config = dict(
    num_hidden_layers=20,
    hidden_size=512,
    n_experts=64,
    experts_per_token=4,
    d_expert=64,
    d_shared_expert=192,
    hidden_act='swiglu',
    moe_layers=[0, 1, 2, 3, 4, 5, 6, 7, 8, 9, 10, 11, 12, 13, 14, 15, 16, 17, 18, 19],
    router_score='sigmoid',
    normalize_top_k=True,
    routed_scale=1.0,
    balance_loss=0.0194,
    balance_bias=False,
    init_std_router=0.0217,
    lr_router=0.000726,
    num_attention_heads=8,
    num_key_value_heads=1,
    head_dim=64,
    vocab_size=8192,
    norm='rmsnorm',
    norm_place='pre',
    norm_eps=1e-06,
    positions='rope',
    rope_theta=10000.0,
    rope_fraction=1.0,
    qk_norm=True,
    attn_scale=0.125,
    tie_word_embeddings=False,
    parallel_block=False,
    init='normal',
    init_std_qkv=0.0215,
    init_std_o=0.00339,
    init_std_up=0.0215,
    init_std_down=0.0024,
    optimizer='muon',
    learning_rate=0.00849,
    lr_mult_qkv=0.5,
    beta1=0.95,
    lr_head=0.00541,
    max_grad_norm=1.0,
    warmup_steps=50,
    schedule='cos',
    final_lr_fraction=0.0,
    batch_tokens=131072,
    max_seq_len=1024,
    doc_mask=True,
    z_loss=1e-05,
    train_tokens=1220000000,
    max_steps=9308,
    dataset='wikipedia_en',
)
Below are experts of layer 13 (counted from 0) of a mixture-of-experts language model. Rows are named gate (a neuron's input weights, with its number), up (a neuron's input weights, with its number) and show model dimensions 256-383. Each number is 500 + 40 x the weight over its row's rms, rounded and kept within 0 to 999. Numbers have three digits each.
Before each expert's rows: a language model's description of what the expert responds to. This comes from a sample of Wikipedia text that the model never trained on.

# expert 60
Fragments starting or inside ordinary words, such as in-te-grated, t-weet, ent-repreneur, con, Tri, mi, plus some digits in years.
gate0:528514396539422523525542443516484475480495515523488494518540549516585515551483502486520490497428492513549458517505446459510601511488584526462492483514504443510553497470483477454444466467541475471500511471520465511485503503537469437521558522513560542500463486514521476475573455601540502480515530495485483427503500542465548501497587530449446508467488535429453469491533525531506466551502
up0:491520488498488521521469512478544469510461492475530483492568510465482479442497454648510542518432469490505501511485482526569497460453547462427516522505477519439471474495490521445525449457423459510551491520479481504491451482463495487481514509534457422512507485546525484555462486590558520495505535480483579506522471494545488497493483538479489430511488518482581536434481517507428462534511
gate1:503546473453450545457463599601476551497536434483532440486459441503533516442527503565562479468513482473473518440513479475426550475448481523564512473537485530509508458488515570468463547493488518438378539501500497464495561473481464499498517423555497469552494494568558494432546514549524514552608537488528461422519504455519479447498455480512510498476528487618533459547533463518485540471541
up1:469492480551506599521541471467482460501448530523503551477484512457532566583533488476440515488485490505464497495479518509438473524566493505491492515556458518516558522522457430558559524509472498447551510510530559414513541566490395508477476559469502526530464495578501430505434537538500562487481475458523529567443427539441547409504540548405501465526477547527483446449476474503512534449512
gate2:479433535476369558543462511499465489510491459442425519493480572498431465520518416487500524435594441565509448507513579451460418472537462498536480432452580504485495450474520553497546577467498476496539561482512549499512446568516507384524498559494449480497493511543508539544521489495490470579552562463516530470517482469519542543436529498468534427521475498517547511496536478570519465511480
up2:539490502546496515519475395558538541537536461527556536482526497466462444550545423477630564453547445510458516503535568499541440470574524510518533462485553439578532492516510493544569515462495491500434520523534530551443525509525551513478473587483446482493539498489498539519473462479431476511505527489465602523513508548453487616510483509480520482501485488514530502558442538503419522469497

# expert 18
Leading digit 1 in years and numbers, such as 1907 and 1960, hyphens starting list lines, and the words there, home, fire.
gate0:500580581618434462476566470569485513554464493422528549501524507496532469473483534462507551569507536514504456488510520515494488476494495571507509580387439495494515523492464485490485524511499539471429391491481469583478523551552518571478488411504522480561484517465483424510489510505514504396567492463486503529482432506522511507466497497445483462564514466450446554488471480470474500491544
up0:527438457530516519452421411535470407439499512549459426561356555500579476540464506523548476471587482527539476568522485490472497493508499445474554500558500486525509487525527481489524450555485510542456573517471538527470442483483515514523414525545512470503444457506514475425575484449498473511539506462455489481514421576560426531483480522485473485430548565422474530486489480535575519501455
gate1:479491531449467551454511538574472438508444547494504528505459521502517508535523534537511564480499453515504524495480514470518415513525542527610465521470538500492492496547519470569535470524540498488519455472478438461541535543475519571502558522422447481484487569466523517484487507475477538490455475518463504480478535477479508473555478495536562446511563526430488557527548531462467445396545
up1:553454513480480477570515479428496469438465588490456464506456494492501478537503526500478511552474451472532466494559445489498466538443535548529529528489475505521568491597461501536527480470478526481469465519552453484649498475500435528498497526463504503502503505549485552539506562452463543471484458496475533543495478493522516497549520547546522512460479546519428542477498532540419501515527
gate2:458506467446509484485543506568463456488566515473475515453503537495491497508462495494559472498426490521433545496568504563493560547494480461549478463471556482498447492479539454527514537462537464496430537499517497504477418456489536483444509408549576467478501517456483483470548506548468515514457520475480533544523512454550537488539492488522441531452531455500474518500499482441510520512461
up2:484538447481445582560535594475453442470499556481525511496502442458484486509471506493393487519508541555507508473489588505531449530520460509500521581538483536559469460490592481444514406448515466492533477524530467515511508471469523480590505567473468504497464534538496553480516491511460495499540513624519514530478487464449548434491532464447463431552501430490495508524462548506553514490473

# expert 3
Word-final s pieces, mostly plurals, plus other s-fragments inside names and words, and the words as, so, they, e.g. islands, Tewkesbury, so.
gate0:544484476462500535512485496473596602575522526497542505525514495452448405411558482492487496488543584434563522471504526516451536446543540520487503516502446579480476482462499554540487522446494481457470461513456483480520526537448518485535508426551531464501507526516541488511415474572502493459439473522522517497500527525501418516533465491475476511458546400482488518486471561546556434410488
up0:508497442605448541500513513531461536456564430495477526477639485530580506539476436467480518562508457515495502420475480556431538514416458484505494549506524519529507504501455516459528565473535456446489505520541536473491497497547442466532512397508506521493527559504455527444556506526469499461496461549444434505478541510490456502543503521513530471480506491413513527549514505540506480513504
gate1:483482439500475531508494493492512604442564513505559479502462526516409453584537409489535480450546627509508485521432459543506552498522523538423529524512543444494533520523455436496423558497584467556518504463500437503549507523519506513526496523505557489532505504526468551515441540521533567451451484471455524449546474495515511465518526446555508540404506588511489543475537490463461450486554
up1:501512471479505508560465469499489491477512490470549432508489572551468480535480441552498459547496511545471487452503477527493473482509485495503535511518483564515574506530518450477471549505526480516483480439536416495484534627534480557473505573470484526482474425551478472531382484554495532452492533448447486544544433510479512482507481463534532471479523558552464494465534462501497479477536
gate2:501474538554483542514490527590498461536534469523461507462474487469549541442484543511433569458531535525556521549482491471517485442429452515462482529538552418430433500453428468562485561518547529481481579498487506576550511458402599477499462574477475487427447538485523522492503530473522550536539540589405478409490533457493499466456541548462537497500489524439463482461546469558491479420484
up2:542522518538463529518408553523526449541526520419443457471571546542495515458497555494449489499503510557482544522530546545479489500371500485440440477497526499551503496455466426593464577509479520488485594520491512526514437493463527505574539478484465517466472504523510523454525432449494509485569480579445504496484524485530495512511496535503560520437514461479514467446513507517548515437466

# expert 36
The article the after prepositions, and name-opening words such as North, New, British, Royal, plus ordinal th in 4th and 14th.
gate0:468513523524540557527499581474473512462439463446457420548408514496505456479498515464568404485510507514499476610518569559544485460530495510525510470445551553415468563501455409644549498523517464461438517505447544565547527580506461523416430519467490496445499515505502502531590465472474506511458469510470516519519489486492515508441461458501480503526465448509532489481501451491515518455513
up0:465532484537400450456448565464538495565545492476440464490550559604571476432558477467498526514513522497434492534461561504433464466414420533400504478454504437508605444446457542470583447494475478513485493501501439442470468486471484497522493551407474486554484465536504434489529489512489500506547537582467496559478492513518459545501556583538527512572541579513472630520495486476425512458513
gate1:484476483427529457551478572539559521532444522509547524467540463479520560442556486487458466541450486512522439456491501458559428486577577468518500544533515509434503465525518490466578453556490496505533519536427505511493544502530526407503590507468479530498541470482519517523492485583449454469529451522522530537475484522484461422512500484487549519498531532394495422568504508506509520487499
up1:484519530494532463525497531561539475554507490538536543493579483513495543469530464502491456567474492434487446477562532511533486521462518421518493475459494488519515428492517528535508551550458556532490462503449461477426529457472540429478512500462485566462557433537497481500470489533421494497628474546560558536408464516474440439444461547603546517480567509519490442495599481518591469508532
gate2:528496556529507495496506488533519417564508494560462521530539492488445557505494541489498417589537505506485470565457481525477512473431574480522493431546580579475487529486475482497513504504485538480518514511465485517458428555520558505560524473454526560559482462534437528477465537496478466467498456475551431506473481463442449527458425532500468512536386459546606441581566461529580508463505
up2:511471597508502535483528512539507450513520513454516505536526528499424472526499491414551482522494468540501489467387452575494521504545498477548442483499525618480570517558511492546563500491455509467545528485483492537470472560463487584522550529516464492508455506530517523484500560485520555499517513434582483494524498458538543516461499548487462496488460486580572479571462497582546504518465

# expert 30
Coordinating and linking words between clauses or names, such as and, but, while, when, to, & and commas in name lists.
gate0:541482473418494517484459484541509495524567510506494477511476503441493563493540541462437444453452546477547511413468483533462532527557512564436562510487520489518516520507464501516515522449491540510589598482503504433528459504461572516532430480538474465460485507526476458465517566566505505483511488559528455503464556474517468540512512562497450493565509479446522541479475524549449472526590
up0:443474477524504480504533510544532494496433501517500518564421550606517396524410456545528503538503511521414510542535487475565504441490494471539472504507495476490486526524510462465490520539517418497417449495537492575474507461528502522464511546491468569528469461493518535518520477408517492463500458478455545482506425501464588495442432473511482497478491537512459469432522513425460559488430
gate1:440526495465501502491511493461535520502538492526461492517569440566504495534509511447463502464491488576445562490499471430529548513533488500515511523487462520492546586502499504560535557539505444471544578533558571542525478487493517517494448529572493455463479533571510440494435564568511477493541503478491537551490513515532521581466474473456475415531462472485493561488457522545504542506473
up1:585480512530503533532485500499508545479511471526514520518470610390416486480488586561515442545505524398416479459489500497490492542461504521512467457497555503531540447473500519459538452455525462489449478489445479471521552458522477488522561435571481555564551531470503396427527425480433531535525518551540455412482549494459442488485468543566515573485592592531457470533573532424518447491486
gate2:512459534487484536489481494562405528517542485482436500534548415523538526456567520534489546478621559515467516485485478488482534490499482451521491550489575571467460499466505544509512469532501474496528458512494447528565470413476478522519513543488482486530545485559526486447485414533542485605532485502409471462437523483485449521512453460439487501561549496526436480476470491506558496536482
up2:444496536488443473518556446459564526503493479529587485492461506474478562471480535517482446456414446507550501523448538496569552565469537477517435489455531424533496477531525480455579543547519520411453522502531519444470524479469495432497435526487498468465469512513468431508532514370479509481435533529488467460575481525536504468456497472492483434466488527452474406505513499497490483565562

# expert 51
Individual digits inside numbers such as weights, scores, years and goal minutes, plus spelled-out numbers like six, seven, hundred.
gate0:432443458477491515525560494582556456522527486485577478512447473465581445474442535535533517492535483471506442475547469503475532479510501475419466518385498480483466494463517501465477479478545565498508545501513510485440399485482547511520486448493500460459410489472478449554518424494520479541471490514509542502466581492468464554524461541542481505506541497590469498462496560471590471498437
up0:496613476532527513470460495577512517486545467496535457503498492577558519538561506518529483419529512424588535503489470505532506489569490564560415438519554550537507466415420537465515425487442477482505443455468583474481468474462517485437542537482464452498513473453519471490541526537485538544477459510508476514506485553509524544481494507490477494479478426508505532545573499525603467472516
gate1:540472491533474495492476494452495533507547488454520496565484462490554450520504450469500515417503499525501567569494486473521534481496460496466544540460475595511509478471514511495478451449463490526530521514510510508488519467464411482576516444446466549488544500475477491463503494489541576441562497448454428485478489501512486516469508411487502464514504517529463493488522474506501484514511
up1:503422453515550550518440478495512527525569519596488489502497503504495453496465444519520451448535472534492544481432487438491538533546495511501523509510503510519498526481473543500499508433501507505532509491469535483498526484516433549513485422504484467460491538535441443450532521496529529516495511444507442508567505488452505529456455460516517505560443532521503482460551460485494447503442
gate2:491499396530450477512445502483481483552495480436475527523448430455486482420476542430532464534478464542502457554501519438472453511453524534554494449535530503444513483493462483521527508543459553462529472509463578492466491526534518510435493519523467567491533389512492532401515435459513446509511525450422540504458553536477507535516495564515438451511519468434470557576473504530555570571479
up2:537524478416433528500458523518458568505485520519469501543520460597487489491498462416543482531547412456506522473487489468491515489437513528534459504576549601468499497479565551534514487526532496512464531462451496533538574537497465529509492547521502486509410443508491456420534455542507503491504508433458521432535542554509456543523496555458541468512538511477481484508518489476569551521495

# expert 41
Subject nouns and pronouns before a verb, such as It, They, election, album, construction, photography, especially after headings or periods in film and music articles.
gate0:477516512502494518381469460446521537576462475554410549537536453549468525406543556513498480407512479459501491520440554493569474477487481505512491487608446596430460458537503512476519521541526489474465470487484488595453468550549518539533538569438508481496449492513467497604527476547546446488515486511518564486515476556520494535484513499540448494443459566502464548488503492475492511475472
up0:553511561479510422456482408485515541488453511492464548433502476573553445465515482500455508430520492491514549524534511493475475431468556546569482484463516543525535592487430529524420515502488517503418560486523510481460561585589508476527494652484495511489521577464489491522452534495535478540474494498485493549485560496503481454482456451550523446480439430500524561482519425491530476585528
gate1:412514512423429501530572488491477484509474476553492544461566473494450502532500477585514484522490430449469589543516545460543482551516491520565472515512541487469477523471494638477488577476489418490531517534493482414497400530527534440495489491528532547544508441540455473458517493484479530530533431450522497429471481500569504521459530592514467580504526465529487412603510487506483475461504
up1:550487517520526447522590522586537531426479502473456491534437487501487548497533488504526554387475539518504534476541488474426513567515490511384385473474530440497508525418578502465472488425496435493523492479536543481476456435540492492493526479409518483478479574542497434509427489494495400436448556524551549413518490531431461482500515503517529539523482559503484507504569520469568496437518
gate2:517545457524516521498525446511537473455495496507417527508460474550528481533495474452476498458496482500509499479511475459518517495526498529489540527522504423447460470460493470497463440539434475526469493483527511509560539486490584500474519548497465552489486472490487556525465475469416454530523534527441446513524482471487507552474558531529460530520516540523559511550568431536507467493537
up2:491519565496485564479533471561531553560504515488464518513596482494566510505445503529512547536516456514556529491498503511505550486565486561528410435479491534538482478457497512506424458413519509539555433506508470531581444514527478526524513478515558505560615442515467550612490450514470504465508530527439501524516573514520535526494514466503503448526507510553502548510572498551487454514564

# expert 19
Digits, signs and currency symbols in numeric data, such as table scores, goal differences (+38), years, measurements, percentages.
gate0:507525508519511541469461458504427546473531507467457571484513509582514483468546491583556401565547489552529507465537426568513530493543501489516589612496479537522521479438556495465559518572530546493460508460541440509470489476543490557515497536462436514458498561402528483548492562501491556497522496508472470479527459405525490502509481533445496518569454433444469579516617457455481536486537
up0:566541537495441556493519515457580462537530513517464530515540478481471441505516492605554465522516531504521550505532450565511523489543466528411499503462440548575574496443564498510530538519497549389423479537501435543452575564487469544471458514430457468497480474452544549537512484434511547505547506482459504530545490401476495429529498451450512506553484474422528556513563499504505493463466
gate1:544509570398526549573542514511503518540496498531453496610472491442493508453532444506421488536567571542512575453480470458543439488471527527585402536460543545506519534496495450442519502455542542456531579535520509566377550514511433485561479434388543555510464442492478546513547495487506499551448528533494474468523507472503511428507540487522481492569558510512511445547555565559443457467430
up1:507485462524508507478500506530515417520498487473509531389542567565422464474416474480516461427526469461460420517516430512558567516481484538499445486532502501513490509471519516540505507497440515484421472510477474523579539422518542561555481481543501517503532501472492496623510480408480536463463486440458501536491538534460513550510431540582458485458525504477453445530424444534534491564483
gate2:487488498464503527479512450473444449512534553550525462509535516518476492455521478529517507518544510527463555477495475531477483446498542502541571444583454450471591469495529564502497504462497520495505422486491469463476558414497545514586560467436512499491529460533539511516512533418478514523532496457444459481490525506485540465506490459504539483552575459431541545461508517542441506519568
up2:524513498526443479554475430432571564445601526483502485494519547535495471453511515479521523550522504565484474526541453531568440510486528558455492540454441455524516495520507482464505533507389524505468423514533497451498460547470453508569508497498484519487475518574466491494510510455475535540496511499463379515537496525511540479491457436492529519476429420422555466511478502507484562538477

# expert 0
Pipe separators in tables, and colons or semicolons after field labels in infobox lists, such as Mode:, ExPASy:, plus defeated in match results.
gate0:557500469453542496536521500512526512506476536420527414535489531542472479496403500517537467488413570539491488431490541501459469541479485501495524456471567551504536438498544500527466501533496540433466523501523487502567458452520474492563525490440465491551512441508460472538503535475460563504509527476489422555483488523460527521480496554505475523504387529519541519520534567538552444490519
up0:487447445430472562486564494511523490551543495507457462520501498474508494520504436486547550483576530445542558591477463421511452479549437526438589532543468437442458563461450475493495403423506407483456551501531459442406474590502554485546462556552534537473473515489522492492419479534457526486467498549512571578544520475516474500510561504432502518479586452500489513506469531508472542462454
gate1:460529480538488478527511432487516522420472525444490524495501489564559562517487458473439487501473448487464510483528551484483558482566515486490546512598395482488510503538469536521528518468443488450439535499446550495452475545510552464525527503509484510499508555528493497610521510512492487453540541505553484504497497450489584522441513516481483500525513487516502469466538452451512528524520
up1:519573476456465575524543479425486445474437579507464581532483470462489471556513451534448529528541505472509515508558455525520592461538468505474447551468510499497488512561503517507458584463477473480493582466513543465496494559507475484465528478479499498530476497490517527558433531528510482612506495533483533490497556504515492493452485472521548543518481450464512477501490484459539523508476
gate2:498497463585440505497493541457517384494503437579494555541489481434487560495487549494527518565454493437469603497536484442438536454486456478527479521437452530512449506513554498483470520488450494480515506448510495446542537492448556514512523505510486560436492538454494524472476531488545526483584528522442533473514474489518567518538535504456524487549481427456451504527515555482525521492464
up2:489519539510521478422457533510489534469476566444533599506518430513512464479477516609533530501623452504523503508493450488605460454466516556483524484555549465465553455400548456520430489498559589492432530526483451487531513413501434541486516536525560566494550526511480418483493478501510541509481571499524518511503511532532435486506508476526505501483516453508539499522466454499531541501507

# expert 27
Month names and the comma after a date's day, clause commas, table pipes, and by or at, e.g. March 7, 1993.
gate0:441514487501456416547429579566545480537468465482535527508517546534549544464546517510480440534417553543449480463440539479514521439413480434528493460574483475596470534490510490508437533468492558476483498482477490447543484474450524510514518519481498517510484467497505507461530522474501460496544495492471489510500433450500446443505516477527486459511489454464399542485549506516500511544460
up0:528528555475513431507503509452471496520550481551552547499500479554450508545511511501535553535463463475480459457463472473516445544509483512409509519539542449475524537579601537416528407539537439424474514515463491505530486507504478518423574441473503515506476502464489511549474528537541532528452476491511464419467417495487512433524537492484482515516544578534482441451463534505487478506500
gate1:507493546554547449569450425508470483558477498503459485473462458541471430471506511517466455458546507480510545475531406445472517487473510482458531552638459527493547566500502551507492515542455554466488546474483454439447469489547476501575478491492477533429471495505526476514571439513558547502461553517498501521517523521472522472512483447471516469474469431515523496418494500535559535445479
up1:448505574454481534535510538545458624525491516476475492461452499461474552494539539541466512543463539456479557456466441484439458467476570471468594508587467504444538565513532551460457549557478539486574540525464501498470479549502457500474458494495459565492514446573532489502531514570542597573481558538446470502486489461476445454462503533516486492478498514473522533453527538429509521511482
gate2:536523440514497485518498436486434541427527525490466503467429520532474504496503528438543476592617433440520456490476512515478504511465489523519499575448489510441455549476577465474421464474550408513505501443454484490492446506499505527536456486436450545501522471518517474514519492575535495484500499544497458477514481470503545474537529508516426484552479457573490538505545569378532539402539
up2:512435504457470439475563451533557447560491497458523540491507552555461517481456528545504559474543472531515570489516492448569515502562516569490514514504514528467488464589473512518495485513420496453495494513499455504465608487517464464516485534488465509453475539478541435432484457364544432516500546557531541499455458531523485521490564535455514491504483565524507495496509527488521494554546

# expert 53
Concrete nouns and their first pieces such as car, image, photograph, pot, ski, corridor, often in articles about places, buildings or industry.
gate0:524450453518477583532474563514540560533435433551507513492470529563444485501507528458526522519441542500497483459465532495464524536505506451486487534447523527509416521472501481466576525488524474513485492490539421463386376534414504431514509503524471495487459517538516427466477510499461481557459451555507533456482510462542512518503521493507516455492516508428486471495487503485441470381571
up0:498485557450513472529439530453504468419546451494456509545512457441505437496477530625465527592497465511473502475502483569545439503509550551508532473526516506512525499491438643473545522548542516464491510530514524486593575526506432467488476527478536516521518495467453582555548460633476546430505463573512471489491502502418539541510516485480521469535452547547512504501465503541523518555474
gate1:545509531499524524406447500453462437544517476488518519411458525544487474524533500468585549467453505426506481512532444524451390534457496454513537558522482525503463509541522529500570458520483549483525478483483551539523499550522498453565546514497520484441531446507511487544415441527466537504470472468492543503466508479489491573491479467481491513486479506475447449480515533576460506502465
up1:502563437513443543407511504481557520497526507484468510495473585515531423491574485577508486439489506520496564507456464481488494472506501586515477501416485457526480496520529574553498488478457598522497445502536474512483475522414532450433560513434533505421397533487534500547525572498539603490485530472485563517491480514506465557491560557526505467536432463478545505529547531519550515506535
gate2:574448448502516569487471400485522510440492543479505473462456470499423524433511535510596451524585527515520582524605525509452533525447489454494454474461567528504476399549498613529565433501438482589487499481473410524493479465525471422441501546519521469490530492592506543589505541473550569482488487432559436473480547455528484479484520544507507476488550538461532540525514512521524481483541
up2:387487554449479496461520452521540491547496553547548517547541481541613542485463510547514546445431488505544542508482490498484550474520519548466561477506497531502440469450586480419517373536492472546526482519533530519465487407492493486564480476472526532506508558473497407518415505505428563538454496473552459459529536519449572503510543532526541488500540495503482452530476529432466570465520

# expert 22
Capitalized first names and initials, often after a pipe, colon or country code in sports tables, such as Juan, Ben, Steve, single S, J.
gate0:468507533477534541524460491544512445449508464550518424481435537501454452435466560465487500472488526418488464548473526504543517424485502557484499487565504494504507395502484467578482442514532545464525468510534507495516501511429547484548438515538513539460383525512537541571558492467464486536574575463533490475484532474476499496510489517440521503502451456558499553458519460479544598488483
up0:485464487559506465531462483489505528438469519508482476472389547458486492435494458531555455543506465412470513520569519475487492477517549452487614456508480512446483536534432484570506521485511522553546467531552500486555550479493531535520403453464522500420466428504509538539528525479530518420520490537560547435512518502441461583526478518480441504531448423473458541459502467525483459492532
gate1:525530579443513464426508484488443488532535487464495474457497528477508546493527476570473532538450473475540490528473502488496497487457478498519452560513469471471460465442505400433449535559523449520513514515526466497462526509427545446481382508524434458486422512495514528476562459535569517484524543537500454479462468484500539461467500561497543449514501510462485481466507544483515480493547
up1:511536520533482481421453491482517503522446550449503529423495497454508578478435497455425504501409426525580488471435484509527520517537549522483519465509563499537543453525525491506545350551493527515542519499536470475475576512505522465465571507501557514494478494483505547465408562499503422518433498482487474593490462516515469509557522498495483518503427465523419480459488467458529580539504
gate2:503557478449582457501530551554432494598474539576534534500438591501513548490495536473499482447550562520493460487486499558478432467539513519453496447553477470450480556532430463511483539504486566510474520447541496546552428512549523516568506517527439529467544514472429467497467503498466501408510544591478568463552502444461477495532492470482473494534514481470490520471537529456459522488477
up2:532546496530475521472525447558488487422521521471499515546455510550436485481448440502504455503494515436487451528518493425454415517568599506476581485450471458508548415534580544548501454514490510441499502514422587493484501567489430475487506482430485460493524409522517411517485476504552489475424486460504450506548520486501476414467498459481554478492450503541435537554513431503497475526483

# expert 55
Words about places, roads and buildings, such as located, Avenue, Route, border, roof, basement, and place-name starts after at or the.
gate0:514509526460502562510513366502481538487524560534480486451592476479464491503451468511456526441502571470549481442516535474520593455522475448451475548460524456510445545476501503476574515511510477510540476530551480536456481528445573455471505574466504424550457451562509515554543477545467486509515541470517503444544545497489502491510461515513495446532494516437468548479482443577497457462492
up0:479429524516435495501485427466448439551413507539472570450512492456457507592501490521552433547459496477464479517537553502437514558546594456594559544414488519435555489530548485506456484518517465501485527518523505456511485492512416530463483501493486561526456509545451506529425480526505519470543490538424491536476467457522508454471489518608484490527444492476505449539497522536504527426521
gate1:522534420598442527567459514488491472592461486490507483530588513498580451477464476457497482539447511500469505533432490506557495462529479513523560589597415504522521485547459539591525512479506483467436497447524567536445491494554496440455529484550547484429564488529489475461575486471470584535477485546439526454515494500537471473510541519521519498415512502450423523486502494523453534501509
up1:517471548530425515550509553510406459538504464480484488559508520522511466537489520455428485565467525485528491493453502527436516492453490432524461467499432462512509490529487553492561503482509508500469507452517546582494430462468472499518480499545474493447516492485485483512618574434504494513444452461443513414519482457524519461500517458531478520488531428457486491475544558484449486445472
gate2:503510449523458507470519508428518452510547499554536465467500435465514504560499456466503455533496576472431538520525490547494499441484422382485442580486573462492462510510497454585471567430548529471485544494469553442483459518471554513444473497509572475494546526502553560434488535522492496535507536549491451485540557535534597499505483512426527537515485534573508495443481518484507584558420
up2:499482506509514426480524514560424504597492492470480533479427515513475445443469502512510497530489528551502485498502495493508478500583582572526543384541472532520526476515479572463470534446433452502617388503502455483492471461500519503506492528553477478513446490502486501553560485461554521520438470530515500502460452491482492519516510502565578508490563523467505495510445500548473456516598

# expert 56
Capitalized first pieces of words and names, especially W as in Worms, Oberwolfach, plus list dashes, Mr, Dr, named, titled.
gate0:463528451529513473533496440449490495528512530460439438494493545529464486535454503543567503471518508549453534538464527472482493545559483495428518471475475516499543446530486442503481468394508476543521507475502464473545460483453418553563552547472464506515474529488519579493445500499479451580433528469480491477478501530560516517469567478596515524393586455486513477517543437428468530514457
up0:392529529479539496492469445546557503517455486499486509479553456447510454520499485426406430506555535474467505582445441504523505485548546551519521537509500459547536499509527471494431469507509461500524504467499527517534588510471436520428516481489474466501584459557464485530520517483538519562461479514454475494479500477507513437431463479491466552468520519502528418478511505504505455566508
gate1:487484459426527574506551498473413496504490523507527484476561532442472507491497536533491532561409553568544550554443506496478506477497569470460423523475561569459513505503537470514558438526487527472512522480456488549562545429489521491485457486483501510532459436547503527449542573445523434444505499524548492477471519483445511502485498473460471497487487478465548471505465530558445539536426
up1:460497475528468491412443518471508587520539492513521514455522507527485515508491516543492530470464496447431480465484452496468472512443475508456543507476439480505478503464546476409480491489480487526410491516507512539503466564489438560552532527501463579576557505500513480543537529459517529479521454500585467529491447505502489591508494509522555509607516475482412484575526521530578455426504
gate2:484523508488457516482584447455482539476444498505432450478523451481478521467566520446527525551467469477555455461537407433547447451501498474484573498465521491440532529551553466537572536514522504505439584451486487489475512540464502455461552474475532498480513448519464485501507579625458441452498533539451562523537553461535440511528549524444450465449425498549448485474481502587561483456476
up2:484507498410536490508544463582514468516471497541475490549431469447458508433507505432472446557405554528504468476502440472491431508530534494530503466389591554459493510531486480471498567532495572548476597492533547548496446478489542567468471511540516464476512465534503505478474479534550463491490507481495612540470490482494429564557493509471467489584433538532468554471495469554542555429517